config.yaml
n_layer: 11
d_model: 160
n_experts: 128
experts_per_token: 4
d_expert: 64
d_shared_expert: 64
activation: "geglu"
moe_layers: [2, 3, 4, 5, 6, 7, 8, 9, 10]
router_score: "sigmoid"
normalize_top_k: true
routed_scale: 1.0
balance_loss: 0.0072
balance_bias: false
router_noise: 0.05
init_std_router: 0.0351
lr_router: 0.00193
vocab_size: 2048
norm: "rmsnorm"
norm_eps: 1e-06
tie_embeddings: false
optimizer: "adamw"
lr: 0.0021
beta1: 0.9
beta2: 0.99
batch_tokens: 131072
seq_len: 256
train_tokens: 900000000
steps: 6867
dataset: "wikipedia_en"
Below are experts of layer 2 (counted from 0) of a mixture-of-experts language model. Rows are named router (the router's row for the expert), gate (a neuron's input weights, with its number), up (a neuron's input weights, with its number) and show model dimensions 0-159. Each number is 500 + 50 x the weight over its row's rms, rounded and kept within 0 to 999. Numbers have three digits each.
After each expert's rows: "gets" lists some tokens that make up at least twice as much of what it gets as of all text; "comes after" lists some tokens at least twice as common just before its tokens as in all text. This comes from a sample of Wikipedia text that the model never trained on. Tokens count by the router's weight.

# expert 127
router:537570452421571579552551474526461514548508539520478586519509458495495378521505410442531596443359421540465417603534526413458446458513531497549416565441544505583439487606455562531525480487518507440460557527518486547492484461490536479595506531625472606474517558481472536520513490414500498469476587440492489611532528533551508448491411502584437477571464452471546450527564483540500507504518418565545535465531496457525521496525503550509546565554553490468527464579560476552501462530552504
gate0:482454524504559426444455494529515504431461536575538502446459574485506525477523489468488451420487550516562517576394539489562496510583494416475453527518483477579581511467542572462494573551503550383551536416481482592647546470607523597518488435446458438514520509544479475449648549481496558496509458506505512514598466459487492578521546428508495521511501525507573542452508471504511533544488507444562533444390501383345538452519459488461497502402519515497504561515517508499539494542438450
up0:488468534475467482492498536428544545482480471538417473550428497495471490500529504488459546495488395411411481496547470549454464466413442551429494448416458528460485511551519401527512440431584487480434369544502477453472459446445618418525493462524378537441469455489545432513440468467442447501485463536564443531499480422477634522560405529467511512497544571472410443521514572561479488480586419476578544433540399529537495464489555501451533405557501533506519452467479488487484468415547551
gets: " to", " he", " I", " it", " He", "\n"
comes after: ",", ".", " that", " where", " wh", " which"

# expert 88
router:560547477425548530542592514455441544589508487459485468468443495478521474549473467508472500432527545600489433515506460456625448486417523574532472527515382540492535489535425571495586517482493499413527582597494480511491508534490561448540521478573446544431463523498433454545502519484474596472484539447433466555540540563453412499505475477431475493570526495424590385453505547546582474425563495463631471466552526519542475444567563510547530622481439467407548525477493497542458437505498533
gate0:547482527550519553520492571532480481400532542487487510569513467503498597604521517495433414507467526483571574503468460555507518515463456534483548429427571552610479449523513570495520460480559372423470480508433500587526524565425574513548528519437473378431515523499479523489498457451560466583495613462525508457452427525443508529520553514555609481515492462511531462471506581467612469444509574486595490519449543582527450568535438394481615500496470493512489437490490468426490585467525514
up0:403528551482473458532448497510535535496495389437492524425485581472444461494469474544525508582501609453441545544429503450495512445521461454534471543447504463546460534539593518475471629563465491490515494480505563466460488438505409458515414402542558607520565493480513466515524535423545528368513512509432407467556519548505600536510523453416556509576536532436528562549512464568465489545534470454409533554510508399511546579538528498552532391416564533480550556464545432536560485466506519
gets: "-", "|", " of", " dis", "em", " em"
comes after: "\n", "|", " University", " al", " end", "ti"

# expert 101
router:589591517393589505481606478424470545586523498513557521494451456433477453502544504520453500402479462517541508515492474427456496477511605548561457438474471605548478399526427572513528494468572534429531551553562442506526483574489508524595476481555546584498453548483479572510468594503550486438427533443527479623452588485536492458440457487389510529566527423517586496505518539558528480406419499513486496519534517459530530434496554455543610528514487540414476481487477470474511423469498548
gate0:482516519478459476560526531448471375441533575553553515440445562519506468501416518597511563424478484376486523529550510470445496461408471469435441484494559418534486450547496615512450463493481486548571457554468507493399570567542534492458523582394446422449467535449432507495485573535498435491578375546512515508505402481504461454480506441500541524608466348537524560471413510447512414471477552418496469524484521482548469514436508521546473457517536538594511509526478546471506562482500523
up0:454520515431477462550395525590455556432540516518490446468527540459509504455531491475590430502571454457457522389436466582422477510537535451476504507583477595454489469437511536443552452452484518442528557542504546445571438441539511522473485594500508507538550457547513393493451492479473538534472508490449561485520515456450563480549605434621492452452576471538408455525551586534494533530552515589554363487466516609504491492553488455396546446468481587542425486502423463501489490550459472
gets: "6", "r", "7", "3", "4", "8"
comes after: " ", "–", " (", "98", "12", "96"

# expert 78
router:556497520450611507491598427491488548519529584552503526505395428465581467457493474472464524438506457508505447520611500491485419515436538494503521493424498541468475479529401517512430431497575573396571576579492491446527411493502549547592548474447486531571408530490533580473539567501437518423449522501431532567529514574505535444419412444441441466562487443529567490460535428494559523542467454499544588531496460416491519555585592563544500564460482537447540428512474498553507508553483499
gate0:583494579438478420462440508470489488529431582523578484526427551573458512522420460437508467454528478506538502522566539539581553515459464519448499616474472571498502568581404519541569496559498552507480445511522427563585544528557546509443462507514510487463462503500438518507499593442468610418432568504623459516573566545505371460522415401453502525607482532544484427497476538551533475509521544484574502466513451512477513521548432486472581491569524450543512515512582429427470471523465568
up0:546459483480449428524456571505572473447477479512491512439511530485504518547416476484578475612513501404546449503524507583595474483541404485506556431519475526523465473508467494519465440483517489492476446530585462483566595417575436432425501457480575432525428469482535411380546472405557546428416520467497573455567468557431389458519468427467535451506426476595554518539550476521503466454573542424485502495473533529469515504514453551570506465499469531561432529499612600516545551469436475
gets: "1", " mov", " an", " all", " develop", "over"
comes after: " ", " s", " prom", "if", "v", " deb"

# expert 119
router:529508541450642500439574428470499530560407499523511612474369476462529445476532474549446544437469451551444464518501425418551481515501521540580456505483500483444517444528420601505535510511493583535536606518557514493623501553490532550601494487634533611498542512508535496498496570461462578495487535515462464554544559532491468472498468456434493476524457421429548440462537494552476473547506462483509485483455546407503493426548461547515437533473530441475414425590508459569433456493447466
gate0:511447452509513536451549497450539534514574495506484508504529452516465534487554392405543516413441469485511644442572509422547537437493474648483520460555516518448472473519542476584559552488592435533506538479538483532518552443489542496534453502480512550533537468584391562474529432543446569529545633484485464493523623443500486567433523560449544458497513414562585487514538428505518495491463481472442597469535463496520496474492515489501519522498589463459478457512451578538630483531381452
up0:542466365492498551470543550474594505526550545476565488487529461445522510532564377418498590404390444440535501516516493417492433500499438646460566519504479491496546509493503503571507470506550463514479560448511475565554511433589581495579411512543479569497502477581499476507413508506469557556514580487463506494524565484505474552515512526515591453489475435485531444526478457584468501518565466455503589441583444503575485443559538526473544506474580534448488573525510540467587492568434377
gets: "1", "2", " O", " Al", "0", "h"
comes after: ".", "–", " G", " ", " B", " O"

# expert 63
router:525491507368606511454562412476508558482520471571509480546409495496482467475387422438549522470539431552522472483544465441502522503462523595541483554525496524479510500572469543532515541486521510490462531562521552580570530611457560486609486490572514639480508540548525520481522517455517578578356499454471474585522490571508556405458469450447435468528457495408556463517429436544573483496415526465529548521500476549503500429576470520521506569515403395475547506527525520566535454473511484
gate0:554561576493524441435475414449437463522422503530530494497507599515441497550476466460563490466496484493548542502483598449449462426417450526599508413461515522572464481400406495486503442550538437464455558514492537447486534472509583505553562460511566525483420422522525564481543526483457456437557512597431518577463493462603527408502476507428558584534586501478435470552527460467513510562425465498477583523469423522471480495441637503468454515472540415514578538463411545494534454504494425
up0:510558444449540487557447452496514460512444509488538516439483543534508477558505487531485463489486544517480448543474447504458535443435469387465505584377538502459448497416408502440604435535480448492454605548602490575535495521524567525659465520539446465500500543603513500523537506499491485353507531562467502557497594477568454502415436455486535538497563472463412437494554458462497473596475436427451541550463482507475541496508439519453530601488491471530583605513472567447483461542539536
gets: "|", "'", "old", "id", "In", " work"
comes after: "\n", " W", " B", "w", " bro", " k"

# expert 41
router:594564434392594586502514498467433497523486543548481470509455469435558443480595529484509529445446477580508465603514429464517422454466471519500517442515483512448501461572422526453479469530556524442557537576485537499566571602484483508514534556536577498472482589567471535472502550523463555525486566414453431577508542501547391475560413446470548432503546462453607434472569522528528487449514477551522610496555584416472502476495550517521521624489496449449527434470513514550460405532499488
gate0:459463512438459452536530464431469469389524485526525508390519547537506521537513494429486435513499529418483442483527566542540523390461476558510494500465536496582454523554499476556496442441462512469514543530577499581449437457484494523479600532479557442407436553561501461451485440480546530572506443518472523459554472485457464566467462669547491504511433441518546608514497468427494469530400490526476539384544457535499465446538424545470473383467411470502460439415534475588550472441551592
up0:433537542487467515547504597520522511432486551469430503506465570518481586499517450491533552520465495601525478468548486465533487537499499542515518501566505532466535454489519548470534606584503576492499483447382508470529484459406407480515490530439487435480525486525497462477384565517484461489555532547527583443467532471437667397440513377560400595512496512505406480480449459457499498597536437448474398657547531531466459504471467506513478513495501507518531544532426471430426503498417495
gets: "4", "10", "9", "12", "3", "if"
comes after: " ", "–", ".", " (", "0", "6"

# expert 48
router:551529406382649574463510449488467575541475561625470497476443440453556407451499472399521503497466488607509443588507406381552503559583599559541446459475579502497475431520539532502473473498501547481528546561516428491530488590518593456616551497485490494417452498540513495518491640511517513499520432435500522575484546475539453411499491462455429491518482494533569432501491493486484468565467493534549466470496452469536527493549472545486532520522531444404539520533492495544452454490490491
gate0:486476441459475672498497505544457559484554506476428530511512451509530454477485459421520514437432414570505542564513463430515500466514472441526435479469499548471548539464508563459467471538558566463516474511545399496512419438434456475546473458505520544492441437382441486473487428458446521493519479450376504450443598474574391498454479513441412461527419500502606438527529499508515494473413428414514512472553502571482497535529478617490612523432593519455482471448501528532451475456440432
up0:491516507494556388493552433470470462552411543530550461557495457475441501541492523552509580603498614492544486487480520560461478591521546525460496531522527442542487538538487494520452505508503468520471531510484675553533574561516553545408434550526468522490531541474530491538483580535481476397406546495594467565524483548407489429565522422556516430533551463431478565525561507539507557516671505595556506496469468465518512499523530482493476480557475526565508540609471474502571548572540604
gets: "av", "our", "aw", "ay", "ow", "or"
comes after: " H", " f", " F", " N", " G", " W"

# expert 8
router:545515472327577526531609506435419509519539542561461504500403430557514423548563490469412536432454511550560518545472475425446501435521519522519453524471455554545419532510490548519531499507580583493460496562483470525515456601434542424560502524513476513409512550518498509491582483562517582508444512416408433554483507608482574425427428422496428471577475492571527429529509468499435449477477456555524504569524494416503486474517519563536557562569511515419532487505491499538507471578548493
gate0:502542451399522492479589453496421496571452575518507556479514495490508492484471520566476490488484513530539526492499511501530511571470469505581545587567511525517494461555490441489405532545505448490535460537496510553444504557460486384399487483496428472485451518430545491471492530479433537503522502554486491479540583498412452472553493448407482545514481425430565579455568441597514479510575410326481471469470546445517450529475527580518669478408523491512455449576425497472492368521445457
up0:431475475542524535464509536483509477534452608470459476575494368593487471574494492570465585490525457503463553441605558447446464542567414527456519523522380521551552496501498509460439544519512452453470463515570505516438540579548489544537482506441394458483550509468483423522463483475529519525504528553442449488540522535462425460497557415499490488455482469388621547524507436448512542480542585414498432520479524478530505576494468592518614462409548525547415470635472456503473445510557510
gets: "\n", "y", "\n\n", " after", " a", " while"
comes after: " |", ")", "==", " =", " ==", "==="

# expert 107
router:570525436392604583496527451482514511551508557525509561588495440468547365490529520490478565480458480565546477575457397464499503544476509530553500475472530590512434489521381494515441485596525568409556506576502490462600512566472504529525535535579471548415516513553472515478550573508542542475431489506484543592485515483518440378502478449434490474564484538438545450473479472556552490460510430507517593475540488427475536470570624585556569572563529508433526457509534465539474466552460497
gate0:408443581427441491464485432492488496474443555578516514517457510507504502396461532484538569497509537427543557463518410548436578485491458443497555522541499468525452566520481508454522515438386576449544535507384603620524507675550462478540458498434459422441464431543491457534494500463507485506420440472510523587468483447513516459545412532534473536554563483525534441470500472446448513498507555436470569432407498463574499490541501490486553356468508546544449484483497487415474529512472563
up0:459421503454451551472498482531470527517457545603506521554473477536440392391511529506495578461489526505544559596445406515474587534523490462496559538528537476504440537539463448428502506476443606439519501541417597591528528620561451496541461488537421469435466433520510463565530539462513522474366423476499491603445520460527465419573441517544484497532553528541531428428519540581496579474452484412505552457434480417541528469562530481462524448484476502553479533466521487369468524550476519
gets: "2", "3", "4", "6", "5", "7"
comes after: " ", " (", "6", "11", "10", "7"

# expert 6
router:550559406466582510463639495487455522542479521470535537509511463512518475528515442472437544415451476540596512521481501468514433500512530566533466509450429607442484463490372477535436571526537476422519629579449459498514597560451578480542551472528475583474471556527491533538498619479489578488486470456495514576600472510484449438452480521533439430614465461530494470470483481484564582586495515530581439536523455490533451528498513507593533611448425475520522532483494498566435448568508481
gate0:516527590509511592450582440528492434553542379524398543566455444501475510476394520504462566527434490546590470478468534467469513452458515522529551542424444505465511501542473472488433516538572504515477441521465439513470503518505437506477513424505614431545585554645416431470475439478542600480524525564497542583523497443519535582436502567481503469510554569428545499505562485581544591497496498500495491479482467497568469481500534512518448514523526533449450544543557645606529512526592438
up0:534587478472511346531496465521458440387464424490485487408514489494456546552417492479541523478463488507485502506446455538529459494526529497439465436522478484488479494574514555417451383506521518448497567579486532456476498550462476542526491611460405399549500446515474561451399519540563574480567532468471513476485526530530477536513487458504623439474447500438517567420501475504507508444362597500507517532413434421549520487413488526473437525544432526512470528528559494397499585400476553
gets: "|", "an", " to", "ol", "el", "k"
comes after: "\n", " J", " D", " R", " V", " M"